config.toml
num_hidden_layers = 10
n_experts = 128
experts_per_token = 8
d_shared_expert = 0
init_std_router = 0.0108
vocab_size = 12552
norm = "rmsnorm"
tie_word_embeddings = false
max_grad_norm = 0.5
max_steps = 7168
Below are experts of layer 2 (counted from 0) of a mixture-of-experts language model. Rows are named router (the router's row for the expert) and show model dimensions 0-255. Each number is 500 + 50 x the weight over its row's rms, rounded and kept within 0 to 999. Numbers have three digits each.
Before each expert's rows: "gets" lists some tokens that make up at least twice as much of what it gets as of all text. This comes from a sample of Wikipedia text that the model never trained on. Tokens count by the router's weight.

# expert 42
gets: " B", " K", " G", " H", " D", " P"
router:514534485476392473605492479514466564507425484501378456521555421572452515536457595530467551470434540501526601489538480510525483614550424441504516525500467470429421603509470439425467492417428509573504458580559514505419502549437568364484528482495477500586502488562465434409533480482477584537541522521591528470586480604571524410427525440501494512508475484529493418529470525506435394427490463569501528453508495418503523534593511564475567515496512488461539523410460521503536497535563479607473523499507519377506572607504480577490473463491454593469444491532500522520496491416499505443548516485495494489437431479434497533498407438517484434435503505486467504439471470537502498612572436449478582568517532485448528604519445508547551491575561476436478493530569490438444522484475573

# expert 48
gets: " The", "==", "The", " He", "In", "==="
router:448473483495459553533475423447450452542564517392452552446453488427522524461524497534519587521446508517489492449576549435539512507539440472483441585357576513481499481534486606409476464566558442505455622529458472557517573514604467548548441452542524500431565468449462453524615474515479548451460493464482529462495431512437473546491441501556449469468422446494446493477481549455614611513509512483520499572502547563502484493477557409444549505519468401570469455493535474498448557469532527562397446548611506400485555521466393495522440556534440472524577496474533505429563537499507436501557463524465528464499484487581505444482561591464526399483535495589454494547479454495477546402491500459442420402483514411490445449515528528504550531480520516449539486536379454445496508481463376

# expert 122
gets: " C", " S", " B", " T", " K", " P"
router:511537452526442647482566547541533478525496453429492386534517513507472510516501547494511527526502570554561544444554525464615474547576456513547461585498550574431460525484514593523461461570507528484479500565523484631602604584473495439494522481550506515516639542513493433453621470465477540462538481472459494513504547540489552493516544504548508488517490546572381511467538536481510432532496541538456468564541498520502513547493548524472394547530528436500428460539529488522551540491500517560488550425453397519396518449539545539549451501547416508521498571560515466476488475471506480456592489445496495542534500470469622645431484547569463564478627560446515584429479476548507534482530462513406501480462460505525499567545539510579506577481511420520492554492595350512556494394479495

# expert 37
gets: "'s", ".", ":", " the", ",", " their"
router:496609550490483528418548604526565545443545417500456444569443508551380482471560494441497400486482540485496521447436563618515470509450471495528482539469457391487451613536539604555413488551477491490483481501481448577616478446525471449542539503550499449472566421540488546559546446467485435500548420540531521399549534484469491521471575531454484539557481546523481474445570523468451487594603605504484497579470516484483556482361495433570381546460494516519515421479463512531518504572500525611416448528476418504465526373533462509497513427460482472587504427589476488490458415431546495513493466527547490499424453517545579524519539465599514528564524505520515546508575520488501497516476540485482521550418430550492560503524486423566441502464554454591480488454480430472539561500471493

# expert 49
gets: " The", " In", " In ", "In", "The", " On"
router:571466473554489450542480490482478500502597526426429486420457461503563471531559512547418578495381507419462396488615583467531477474492480499458508554438498454527516518616554448503416526526603506456451530494410494527419574486565539530534441463521477538495536468505476583506533533420550557545565488422526553423497565405522486471495472434542411484494486509578515415508485589518514499498458550494476508515428488575473460379420502544498507484506488409562475443513481519480493503550554558484491492515515480475469547519495402524515507501471509365444551422544502467365519496460502374441479587508508510493542411547528497557616502505384432426351544598552461523494537501496550497467522435460517431393508537428481487453546477530493522520456478538470502475518423437463463482470460452

# expert 120
gets: "\n", " | ", " season", " people", " team", " time"
router:498540558493526548471526517513485546478457413423493492448508515467454514517476407515550416555542548569518516547582589488595546504547572521480456515511527564539552431421538600518467543501526490517470459536551458511573473445510540537487470461497464596533559562523492581452551464511460451608453530558473578355481435468499445590496492509594522444570560492461472440458530437479550458493553493556491565544573541594540626613457464395524500436515446377509484599550515552512403494507440476512356500510475458447443465482462467510479512424518567502476530547495562413502567552496483437522433540447499540474428560526535610489487488452519537490448567521512495537480489538389445447477397463467555590440523475542527457439569454588468552461510429504511473486562520511548490478498519553

# expert 11
gets: "\n\n", "\n", "==", "===", " ==", " |"
router:475484531473566452527481536524448459564505620480411471443465500478573478522529506491607459502445499487511443486530538603508507452433541480434578546544552536500402447536536634518538458555531610481445529569471572519573521527534430576547520459532503518487567571486411522490536429523525455545449407470480466434473514474425478491446523401681527564508511594517496486458530443489463478504564554528559543504537591563518561557432542492605423535451458544490473495528505513498440496446534455482477472508488439407477455577442474477465397487556460482500556504512502566544487473525453452484608531515509547507511511520583587502563481538472551465558520476562550507461486515528534484461373410477496537435403503428490425453497476595423458475463477429516545497560550445443627454498549517

# expert 4
gets: " and", ", and", ",", " and the", ";", " or"
router:490474485545630547539483496513509418474450466532505460525475501519466375465437491488493383546434588489474564496421487540570436502507608462583556504550455527459515610585557514536505579451532522459533565451558544548601520575462462496496584477530601554467478455493507507426537547484532527506553515489397430548472480448505449455543548598438557475515521511424471526599496427425461535445587512483505522451514487442547456515437471448513415503557551484382499559462600484522527494582495536477475489536639517530438498452520446466516582549474496486525522494520460476473469463485518537527552411538582574472455488487445473517486415469472508527486543412493524505544489501423536467546412523457368432526560403607474532519479491463502562494532522469541461409577532460431533614492515449

# expert 5
gets: "0", "1", "c", "}", "n", "g"
router:493522450513476522516473518583561529472487461389510389430550526519516456580577538469554474561465495536336540541528536497596544480521499522463510554540462526468424502532526602500500554495514528504480465545563404595483646464497417504529507530599491559517603494492451563461523574531515491528525495539493487444623471488499538562415519476624483474542542526586389444456496577429513457567472515530455506542479483472545520547497505460554482506468526426492496459572511437460487425488469512520564394562418380582387452457498412407534463514475531428511514443596514516548465487513490507523473418469521459481465471445508563580507505458497492545510495525486523577514495476577509428508563515521519467491437510455535477524552486516473413517549529607609495399502529493452416504393496453

# expert 2
gets: "\"", ")", " \"", ".", "\",", "'"
router:427515423420519625446438525514486507456481427509504447549519552518488524497518495560559589562516598548478580525445490589570503456465479459516586516494529630544435477497432446359561446496498455494418438477456417535507559555410449425496492494521538585521562547487496567580586547515443505472506497450562562500450519487491559529444541557473502485474456632493463458458478509502497508467487557481428527509529527509526499527546519405524482524497448375469569517534465419521498471506554513534396450530570411448430467530558445483486550521499496514529489505634469459526451499495513574537456516462579486534579547419542589574465533464419506475475609516538564499549473478488471481507464503511459479530553451424423493491440530551462441499558472559599464431545412342479539519466522481

# expert 38
gets: "| ", "|", "-", "- ", "|  |", " | MF"
router:380451519493557541526551433509422549504551457497558417629492531461542515492512385426488540524558424479541528547521470508598464534534520537460420502537477484489441477430461588481437499521456629466476519528540479501584556414570488441611601524456456525446549602490436476518505516547486460438516433542367434493490534576494613490492476506561427487495506494479435503515592543490482519470528424558486546533582511469502534473538493422495422506464515484419534425504450521501437437543415487561491539467467424547446527491632501505431406527513514541515553564617481473521458586533527472506548559508489520538515584515507511550470508446521468433565496490434619505452429424481519464492423468545432446488454500535453415436507577490404507494490534573499496553542547493521533570457473557

# expert 111
gets: "'s", " a", " his", " the", " an", " her"
router:514592513425515558456586525529489455433540457519430450535383537539485429508521433507479485440554534538358511500515568461450508419415468551490531572471468517431510534564469546515467518476427504479556481575466513619573595510499525526421541487563466450415554494450584466520542470522478452474504472532471538515452469492390416519470480561486570470503545564485520443405547506460544428533474563431523481529444570557488415454479490569456493453509556516481532531421471467498486436458460504546503403550459539464552488378464430475511465411465554512517466551562503529491460416484463505460528497475569443537552431464552641612512536515509508522566451497510509509493523593463519410461499463619528476518537488542523504490494500566561487538543558503591508505404492338456573485574507593

# expert 41
gets: ".", " to", " for", " of", "!", " –"
router:538490488615542519523473584533546570458539395459441505486500484515445454566469422431483459544413501550466584517485526541552381465493625541533502502521452426590380465467453402494440439492436484491454437485539520542507471457523395498576484464560495500508557483525563548470480490448488492578539530484523489455536420567535527465512612514491499513549482519490486447576490461453461492542508490565532385505473445445487479530411493465501419475543511527521598541548492422552471476584517528546494466517515501542467484451528424418597462521470570500410489433569381471482492563503475441558510456513588459627414561499515566470555475463489432540587531418455516534569496443506523505456501493511575536555529507463641581476533457544486525463556533492517504515523476454405555522505545645

# expert 28
gets: " and", ")", " or", " by", " &", ", and"
router:566541432495528552499479483495555563458509457473409472458472510448484490559538478460476422521440489590392407571460533540642457462566560501525489521478439575502525507555565510437518417474536533500474467498554455550426518549480569536504488512568499575393549520448416580465588497499472492576488417436468495410567515526506422483541519533562527505458537439470479482529501459510473474322429469479584518499510580527510510556415473430463483499500443521496428554529587554553505464605404502478471476573632445521427458490559401562546468535519512497418457522468501489451529459530457521488498473513546551545400426535501578588508500567463456488478642450437415557422495551473566423508489469461520516403533515540505522491458498523484498533461551510554534529501521498409586512462534507

# expert 17
gets: "1", "2", "3", "4", "6", "5"
router:467517494544446474536480505499578520546467523500557469604492586637433415364401528544534395471482513568496478504527540514478624434545452531543494502572524483498509494493432556538519497519547505440407517516503416517547491461496461506526575483548437550492538504615583550513453485480466438573484483499506590495530408580433523504454563443477442529526563555504491511491497537451501551544450545530527470505485539514512469459421511481428503474469465513459540459445485446446491468443485554573501495550488401590522566526446486512463505582334454494540485426588474481534499342391543450505487436505555505442480542498474523460516641527452579435527561547504454511539507482452441535487488453540543525464426444391471490555488470520529462487505587571490490423521634551499545427465517475

# expert 9
gets: " the", " of the", " The", "'s", " a", " in the"
router:573540486518475589521485515568556574446552486442384417483526466530534463504489409461483499505466464480379501492489591528476498505439539539426513565414468537495437558489414474544510473500452442542472447493485480614507427486485452500515520515560457428471596517542547520489588497452436543489559546585467567369470461479471493499482491527525516467583539586490431472499535515515437423493494535476439489566508458514563472484451496542511426529446411539461490422509411509536531439560480517630525429563483431476419565429555434507544496431515555445470458469483395529506477476538450498462517483404530537563496453519488646585521536447537478582526546536465518566472591476482591426477490465492558479496494470540500446549546498526507443588540547459585540505475584341470511448454507603

# expert 106
gets: " |", "\n", ")", " |  |", ") |", ":"
router:473531462492527504464484476542511557493449459488532420595503523447481480565483477533505484556465455528342498479616423488482460460481483449444563552488480481474454451503554599440416490473539471490489529477451532450501583492402522492578510561495461480516605581460563537581597511501444558508515471455490469368549464482420452486448520447515573465500479554554450492526535502495483490411578501584504463493451517477525572535475486421489508520475454484502542499487533477459451430467420569622461436563605373474411474538568526488531443497553472409488412559507476535517526400470544454481502418494434523547565483474444584588540552536518509537570630553512501567498545484508472453521537552512567542394534522542557437505423526415488475502443405443528491415494440492536519539407466428

# expert 39
gets: " of the", " in the", " in", " of", " the", " in "
router:604500454458516425447464448552468496509580443457552454458546494484426546530452563501487446527572454501451412481434426487490524516538509501484575478448471504536571539511453419462516605469474485429517453535489479569541540553422404480406562473498433472417503454582498446512440479468380537486557525509515420403576461450482512531458575549471505532555498460462413517516516476575437400482446516428548571496514499514448454510507499545486546436434510554518615421450394468611512519484404481561477434572599402544407512532511531499454504550489578487500457522511463435533477508535485511475470469373526524591520481538510606529483555520551474579535590507496485562516556427522523431482487542591509533425528474600565565555511495468548551485578482508555569536461552413469468498497532556

# expert 109
gets: "-", "–", "/", "T", " and ", " and"
router:416530453528503583486512528553505498415441490455505425494557480509537562535468471457439520544470488571421527519539578503597518509518530432468496521535436457480505458525443571400415496494525569424486483455595389549459508502496475505549553553524501606554559371365457521501558548482516414440565533549493596492602467448501499540448493580536462486520513544456505499550525476430513486477438586485446547455512595448480474531442504511467429456518535543480575517521530428520488487484513583656452502495455465564468412418537465483476393511504511525523540508476472470416451522426474505447492380572485489590441486412514522580483509475572510622404467492403499512556467507449485475490441517566466450547442512491436554555498471487535482469543519539561467402429464412424464535520543491

# expert 34
gets: "1", "2", ", ", " March ", " December ", "8"
router:443506500592555475489528528492475502445557528523506476485446528478493465493481525527554548511494474542483474503545500465552572474483584442402537437500503492627450475510414458408509424479529609529460530428520527539486532449493490581588568499518449546454511548473521557546503437468486514568421479518503387495449452434455496450487382419480580526470559511564511486557456561414505442414446478491568458401474526506534457549378470461447485428486499440492618441516561422424433494509440501581514484539510475527468489604380511497502453511596575479548448546531582452530550480445467585497486462423461535525462517543539525548422466459560474429503595516473455518558539521354454492554497520540557505538496601434496510499460522539470550463421615508525543461462533548500568454500555383

# expert 90
gets: " |", " |  |", ") |", ")", ";", " | S"
router:517555501488471505447490433562491480540480512519542408586526538450547451522530473538525490571478558473498588546522459527598524447450452474565617510491508518454494491557451486404516493388560538460501527550487611536481553540512467542541512556556502507472514529556525523541587486538456540504511516487491416489432559522497505504508554479503586554520485544506441552488532460442391461443542656539519529493535499504486472574500573445567491491462477458476524561481525562472496464445500508549496454542509508523419506492430509454517495526662522453500424464516497479494451491473553541568472401504512534479499463552476623545458516557574536552524652465428539574448450446463577532596512458417488504443574471550509477539412489511551509470556500538629479413589573350510575561480468367

# expert 50
gets: " S", " P", " H", " B", " M", " R"
router:502515434490430491592460446576493527504455396420291392459525480525481526530475514537492481509475534497534564544465496524587564555584413487457560523528403548468386582460468437359470478440476537548491396563546377550448471530452502476483518533556492534542439467601466506422583489546475544532546570553528612427558447576555426411468502452552513532476485458531486518497465507522476384431462478560486494535533475447451501513576538541485548436489539522455537497451462510472508537540522534612506504530534565480456545555542431519502455506468445510486389515526477542501472535418524462482508521508522508546474443443443486566529471438479475416371473532484499473491460455479475506566559431471515565454498530533468495568483454529558565516539518391425498550543543533463499522426491509

# expert 119
gets: ",", "2", ", the", "s,", ":", ", a"
router:470563473584637497565505483463500494524536455541505539529539490531447395514394463465535492524452485503409464519505506541481438453464494561606582430496551409568403534510506466540447476472490456528473514502432425576553442432574467462443492442574529465388461410458586536486481517410526485523549519477485478448413481511511465496506609526508617486522505486460457435557571508395461514507538609450495466506509405504505389468412515473424502465495539454507531473526506409553483508587482633584498503561599421540430583463538396441549550557494553458505518492490513490480469478479480480537505437487527435541491535498510588484562464470540474495567506493470545509577523449481536491413505551550525436537543517460526614508485571508452527429457518585517467430508577427465522569537586504

# expert 94
gets: " ", "0", "2", "5", " one", ", "
router:528609515465496578516417573570497479472510519500497533515496590566505495536501468522552545484354517557514492575534499497594501424598524554437540549463452530442472428531512619490537472547527536490411490534541427577531603466516388523516478524564388575484579523477461509445483499482543557471508514500516534550490480481533521586528569474473469429553499530417437563473517558517546386514452578477521492532510535541546545533501520436483406408543506480511606483580456485431462434529426429494429457545550402590468481509530438535492548435480526387570515502598491485438497515547504547467453407481522536449390508418480600487466534430549485586574544532465495531505509452493487521541502492565495428505480514427511562470579504589512523487530565496600484520454470405470492438532428491

# expert 12
gets: " ", "2", "1", " of", ", ", "–"
router:555487458473514483547435465529497509494501492525539487501511553616539513553459539504487504573503509553431471527592506494524597530478534458503471478403502400550411502417483500493525478438477552531386554536538469526513526509472435471443514486464510460484530461498527438629556467442521555501445463499474498554533527513470493545467541460442479437484506528514494493545540406455587451560475540444518542408466477557532535480483503566503497478508529515470572486550430539477541496527409540630441527537532468585462549533587481469461437536520646496406392461578445523497525520473495495551454326397604517487483495442464601458426483418553503593575494477504496544528546574474508457497447561607481496584547547457450617472552529532494418506504525445594596432534495492616549440507507463

# expert 57
gets: "D", "S", "C", "M", "N", "P"
router:390468481513457474483518593511539557522468479430492427521484527436505540553487489500547444494460506523531594482472526559585476542478476505509465573472536553438327439492429536493444520413476538404418481496544475597514508467460500474529536521490484481488594462434470527493595522557492444458536430469485470376548489527551508486404458480518400427571485634566428516522524526520516487533482507527456466465562516456483557575491589459440507595485522526515526464569530483539561451471513520617451479554496507516517599493531398498543402484433507591495569521503509501462482510430511470463521526439379449579450449517403581607480501559508470545480516572411528488509477456555540487434458365478428476509473438479452529587507523429499514550441512548474527464494535431395453497437484439

# expert 54
gets: " ", "| ", "1", "2", "-", " | "
router:559550498532509624509505498510497503420537448419533411535480564586490514493571437501509537616496482441439481488539570526575510469548565466506448514486472459556433439490504530569506463546475500516398510522503394585612471480581511506526505489446479498367592498499544477517589502444486499560440429554495444446510519525530511498396538477499455499505555465511425390558548512438520507515504523479498525464536469530502564532488516516434479434494558473526554439569391468555421415518456553658425435500565512584471537445474534486533493543464579532478430449597498436550557586484521474468433491507517439529506485354528593476442607515458442563548580596491487551502490486518392440544493536562516428564482544488492496490530550503471436539462542472536497520463501405571507472437465501

# expert 30
gets: " of", " in", "| ", " of the", " also", " by"
router:614548491415550475460474468523573560509493442371508452375560544631536514467420588497575523524447458439494409463524477443632443467528456558484509533529424568472388438476496543421404467499518519458479542460414448568621578524548459482559507434552513534553517496462535474541569467479436454426509443513470629484586493484486513548515474587527459461469458523458495452424562407532573457462448550420491467527506575512555485456499456537445435509447493474524545457474420475582464474505450556536466494513512448572501523491544494492526476555423581542471385465507488479524488507560384478506493443523562557598436539548536554483520535550513520483499473530507542530423535455473562492521460500547499514464560511484552452466583436571510503533588522516539454427521502468509537404494560536

# expert 44
gets: " C", " P", " B", " M", " T", " S"
router:467504497508496539531554570460495482624487458462511375522442550449528477535552520550488477510416525481503572522479547532585515598478503494507519624536564548482485564478520573418412495470532590490446498586540570600537472546422514409505514417596470482537622420521458531492485484548487564445523486561524492449532506523484550502390531488428479500470510552553409522517518576526414437539513581506479446501507526463461554529537549523396545480557546428451419454548547544536575408533424495597481513430430381531415520493588478463534531435463555537474467526558446507567432469477512468444609494421524459511499447509446622582478512510483468480462551497447472576484481494428500475494462468506462523523523471458513569603534533462511474530411524479534536510543457449428523574406564490

# expert 20
gets: "\n\n", "\n", " | ", ": ", "| ", "=="
router:564516514430508482524433467481433501506527500511503463487575535546550477583481484526602438440361493566501418460555518619536517400517529378480556436542512504563375536472535498421517482580578532418381447574478512524545523513570468501550544591520468501441592479526419468467557461478556522532472470449600510465495576521547522542434550499578575639553623572447490456573501447443401471463488518450473532460533557553582501534447575488573499476490472435429491514536493458459443491575462552554468495518538450514493501521439486461517482484647499547455496494473589410481568541500453497542500423537483485442454428540558574514554506481463472482613531482493509501483488476543449490515542467552453539470516544501473450547501497486406484460412513424558516469557565433471504488501515501

# expert 75
gets: "s", "es", "ions", "ations", "ers", "ies"
router:551473541537549553542524499571565536543492428431505474469507459477517572513558467549517480575499486538451472631505486526582573459528449615583465498433556495495627519486470504541445502599542547536450563466505477601563509516494495586460501508594469564436537560473512540547502467510455430558454503462402552526456479516492542528470389560521551471488520491541442531448587532468610518523483451487501485510493476488437494438485538479528382495383460404554541542545556558475494430438516453464417430520636386442455484600595489500497479553470573548479450569486515462480528453498533482572478484458507550467473580434522540566476501563538517475427591502564454543533470509491556408529482507511486539410554435362495410449530518560471448494505409476515512512466550427542482462438510500

# expert 117
gets: " | ", ".", "0", "–", ",", "; "
router:415551507565576649463465556558586481507551466529386423471614493503441555459503539516523431532500563529384511540459514529563547471484549588501497540621529439502443448484485504515431504443484524494522536562527443581526506432411473537632544427462498616531584528557563599492581476428437451516475563541492622370510413502500510527443481533505529501501495523425471543451508527431472486582500560531414566524528534500490490585477408464411456496518488496491509448530512485497474530498499510492476459513443393523432483390563522445457454437481493503533482465550477571519515443524521443510452472526521539472517529498562614563485509466485510433471549546521466558559515529489491451470495541577446560488467437455512500541524475598446519523500541529508404418413495531386472515561507507

# expert 25
gets: " was", " is", " were", " are", " to", " had"
router:530546470430590468431523446518539549495513536585364521501548536565534435419548526512470500544530523532548477470474481583577442515429480563614511445507455429470600466449491481507565514593572505431467502475449550519483495505469491532466471489535560475497582511581511444504493446635510468440557511500423643396455433579509483516596525543399544514576511373514488567450512561505517503483546471515656453494580543424416369529545450544550513477511518526454524472551532478513505491504491538527449484491446444462522480456464485477546501579482537499562502433490576518448463583506531511511507486543478465545509525503537508468501589514501469517600562469478510521517611518492544496588477473561555555351551499425525492513539587519534413455503539488550525422450541559435508569524494516

# expert 55
gets: " (", " \"", " (C", " (S", " (M", " (A"
router:450541384492454546466505499538408463503497500526570450589507522526501493542552470478399402520489517552527533505477457526585523423435492498555467483474562586490490432558498562359436514444503552458426449434501432578501576511472522471506466467546468459513519438467466427515481594501584452449551451474446598529498514451426565539532504594458445513565496546435429516619529529451463442478511551451481523397577490504498480477474545515497533465648547492458556449556480475630516458458488493513479524520465396476449487484564402532532433489466529488602549538514504467529454516544573516465438475499425534486481435550450483539463475443517550483520479470498559529607402451584513461496475510563357478539482558446520500461470628461525465450544596494497483521541475386462556513476451469

# expert 78
gets: " as", " for", "=", " to", " (", " as the"
router:536489437429480532504546430543479568438478423452503449556503537507542417493561469491494426583447540574524493430495416616571427520468537594485561527476503534452477529490444460508545471486492474446499521460543485539531561553465409518486590500547537513441599594573573513498487554555501428446581532565557486384490411536571501505622481577472472551528563473507445554513522515481419464527585574480512500504571516442542474459448471457486492440536526522491512515464521515509472478564521466498429498526458415552487436479549486482531428536463552455457507432508504524534436545445548546538480461487512511619503517533461590540428506492495439496563633486398552548593587522515572487568526503542495491386543526524474456529421599513463455421530422513513431543461446365372520564517478525

# expert 118
gets: " (", " de", "_{", "2", "1", "3"
router:487501479477505680520450474547487558515531485456441441553515526513487443538504501544461484491505507583399453520478471623496501480533492471485505466491562440482512478483472547386455504454448548509495421511502300574543569459515450534455510587525421558582557532564486540413559477571514499483560530547525559498527473487517524554501481528528516490565520482478434491516453533491572497477526550453465524482486482503543460590428492482477401504530488528515624509433458466527531525484467535490460471528506425533466473507565423538449534584526577510519499459463458515485444503479531504478325350470517533513452552475485629610479406506496498458496525493495546527537526513562435528505533496513445518511483566380429589486499546589498445540554454490528604541445582368454541451448550553

# expert 35
gets: ".", " | ", "–", ",", ":", ", "
router:555654460532571568450540508506466486496560447466488451460557450516548482452466409534468417518506518564511534568500499609592486549489509503590434535556389421465491490501492552534474475496557514553525605532505546588553594485502410627556527507535504516556526508523522519520576468410470545496517483521459458571472415517473490507539477588584536577545536548458516595513468508402492486471563569523493475448507510512503512486471414437560468534507470443498495509480488522493506498463482549466448539483599492580400470472539434441504502510592513453462480401514436522517451546504470510561489427564556587507350548484586565477523540408516425531549503541514454559592502529470473427590441507547491510552568508486516519502520386560543459544493547477506503425447518461352532573558509448

# expert 84
gets: ",", " |", "),", ", the", " –", ", a"
router:543631438575510481380520458484368519566478439507499467535563537525449418502475459477552459519459503455409509493499582491519524485524586449590516458481513425478463498545547464514467427363609431496492556520500530478499475437478547403524482511538531526430494519480506455517556501468514510428586537509487483495476525507539416559508487514423577510544540464469507417533506480421430579468448640494538488564462538477478448517430538391486474373505454514477554548472549511580510486635456504527497496489548459481442570519496461461506477536598418503471460535512522523570495557565519480491446399536466488476539393481483590559574457573546470511571579421563569482492486400511497498419504493501442495521555425650482506485470520494467474461526440445507498476474466397508501550481465415

# expert 24
gets: " of", " of the", " in", " to", " for", " by"
router:586542491462508560478523485546550509566479497375456433455470506459464478576511494546451519549497498527489427551528494498576507492441567518445540498457458549495551494441436484324462566398470482477401538475486494591527489534435408409474539488571545462383485501577498449497570497501403522529567482471540515424487466477482522519599586505424452496543594490476416531501485483517514439503416492518509507505524544550457474530523508524470490543414492538531488449511467558544521459478444483562470434584584552550470536470580414517556483516505581508425474547476453505559492524554485515447504535455565516594479517558500599449497544546586451590527539393517524538481524466491527430524459514599502503450563591506560518538397478461485484499571491519636486413565493332493539436551541519

# expert 121
gets: " to", " with", " for", " in", " by", " at"
router:555604478499580560461534571532534559583460471397403428540468448481505554499478359521417461530554506574394470510502452536603564503514558561465524464478434424437482483454481468424484487455457473437422497480449541506540581492497495467561625455533471550474619501630466515458506493469426473527542506561561532355502457540456486489573524595451491547481614495426499517509495512610525477537523544512524500454524529555536488496567503462453421522452456593429565432535502517533502448494472534530446431549568430543426469445587466519474482525513504515455468457507393541446549497517507473465454470515595531552443510474459495458534525500538456537542557501425502537486535509474569416585513518585522506420510518521541436556432471398546535486537507475496390486456482416449493486459448505

# expert 33
gets: " | ", ", ", " |", "; ", ") | ", ")"
router:548650514513526633467431545565506577507435448497374415549506532469509514522463496511462520510335494595476476523493494490600547361544536512529526507525518538538500512511533504383515490523548443474553491567473446593522617504522508543481482493557492492410452499578507506536596447501507462470507545497527480534502450474539479533439504518540526504527527595510424508465574502440461485442521623436463527503496509491510501540493509500514391427442426478468578553530451507423461416545454567656490495554542525567522502492541496437498483495551490446509461446470452444469521469457526439484367427480515489532504473493478630605503523452532472502478515493443434460506530511428465548499485476503462490498479488524467464531500501514479544477464444572504469380497481329492586571576461458

# expert 61
gets: "\n\n", "===", "==", "\n", " ==", " ==="
router:499470413445546484432428513503492491536517457496580498505519439486511526523506499487510497447440547573495451426550524538558482460428458433499625436426533423494457577450465561475511523523570440503429540623456521495498528545547459537544479562487545501486624476483418472495519426439562500472469583395578500506534535529447599532486505500509575562506421631463481563429448430393517492565524567513475531510489526495633464531439560447521431473505466437482483512522497465552478489480510578563409497507491499430502460517458489429534410647615474455420471351477585432508502498469499540583449392508477524525438456485540516509502531553428470429497565521553512514554544427482522493533493520542494494416458482529454492471452501509474500482513461436565528428531437431403569532495546429

# expert 67
gets: "2", "1", "-", "3", "0", " "
router:547535445542462543541495596588493535479499504406503532555483544522519501463459502544571508611464515529340457536542524531606581522533421476490494518476413450521476456509475618458468445478486504593451491507558416616519625449465439449530503475473488567494583439511484497482605501477454513528534526616487469535588500476428551543483545449477406517510552556495427478486483511417461414475454468486482459502481467539566474514457473510506358464539499520518576523467412476490440408490477526502522442577645484544435506521474515490506487453481592412404478542520480474482428489469547486509393400471543487524507505477490622472543518477543496463512580503525483502452507463575478452453433517546565472559477594389467474555484581511436510486526562475513559390505535476462533528549524528

# expert 76
gets: "1", " (", "2", ", ", " | ", "| "
router:532510439573499549499391452534381538432457481462543469618524540640501383490481430550588435467501497527497492465487429533582506503555583499566475448613524439599387467592550483532496405466451520503455500472553441522493501481543437484549560623523488505432567477587516513508499524477518464494497447520516444529545478513486538478600433506627543508627536473464473492535526513438508473423561538517505449392528479541581492545441549454494540479471475423432560524493438507460442475527432497511422502518632418572496547529516481537484515492582520537459416512611568483458480503508454464518486475502523481510490507528472458488553461444525455480579499497398430508522499495544423473513545540589431457526507574469417491510515575490472449484506579473485536484509591471538581502472537404

# expert 51
gets: "=", "The", "\n", " is a", ", the", "\n\n"
router:467534458380529457401595364500525478558626486551487515522450523490525427504511428531494527493547508485507411407502537490492534552467486456420489511504498559420543588365522517539557557608458452470526555447399498492566484509595524515485475484535517450379483555494460526502498507498567559491499436480506511498539445572447436488586470558530539600476564374504470476492520531456480474446469515448557510514469544513402481437494533527469421458538545522531416466521515437591500524621480549426506487509494448543481529391508467443656545554432516433521493449417498482461565577545510485519592465521504597472531370565514557497473547505535373552593541548545497500497507413492565478484444480527505513429529527565428475521475548489521501491442477523494453488464497476458527498495501523

# expert 74
gets: "–", ", ", " | ", " ", " in ", "1"
router:524553416534535557472497555540516471511529517548470397510475429571558559504524477498456500527517578581404505487488494516466565587533507491562488491506452461503472509522535474441485483476476563533555489478443539593525447537474433574578542466546453573581484494492492536511586465482451534419537511522546449533525492512449523525484470540467527494480554533515435527447577481426564462519481644436495513405502494465507463603532442521492421496505539501433573447528481522436450433485475477538459414586584402550423565508584452471490480439527501466486504447460516505462488479445508493456416515500518472608526527493507584518475473550567415509501564586456512469546587512458494434564414432569510461505421529463468522520583502526554559560455537634584552375380439389557563510564536364

# expert 45
gets: " and", ", and", " as", " or", ", but", " in"
router:597479545420554409514474495532510362472478553570519520490470429509399464539506464448470423510467521479497476525461477506591561501521544512589481433555440515532565440595525461445530496572564448456538501497467458455510583506458451546470568494513556485479443393574574524425468517515450534520508508415463449522492422437497470563523572595468453498538551463450499458520535524540487519433559582537575391593541616489461386471474476489482456518499530443491481504583542529481454509529492550475465495512458505484538492546438496445372493602402533465578487528518449433591462448498563455533569485513478491560451546549503444473428566561422534478486570571443483497562517544515594533586403534530531581487540394566526570461434446507482527554428508532486558480526419550533466508534536571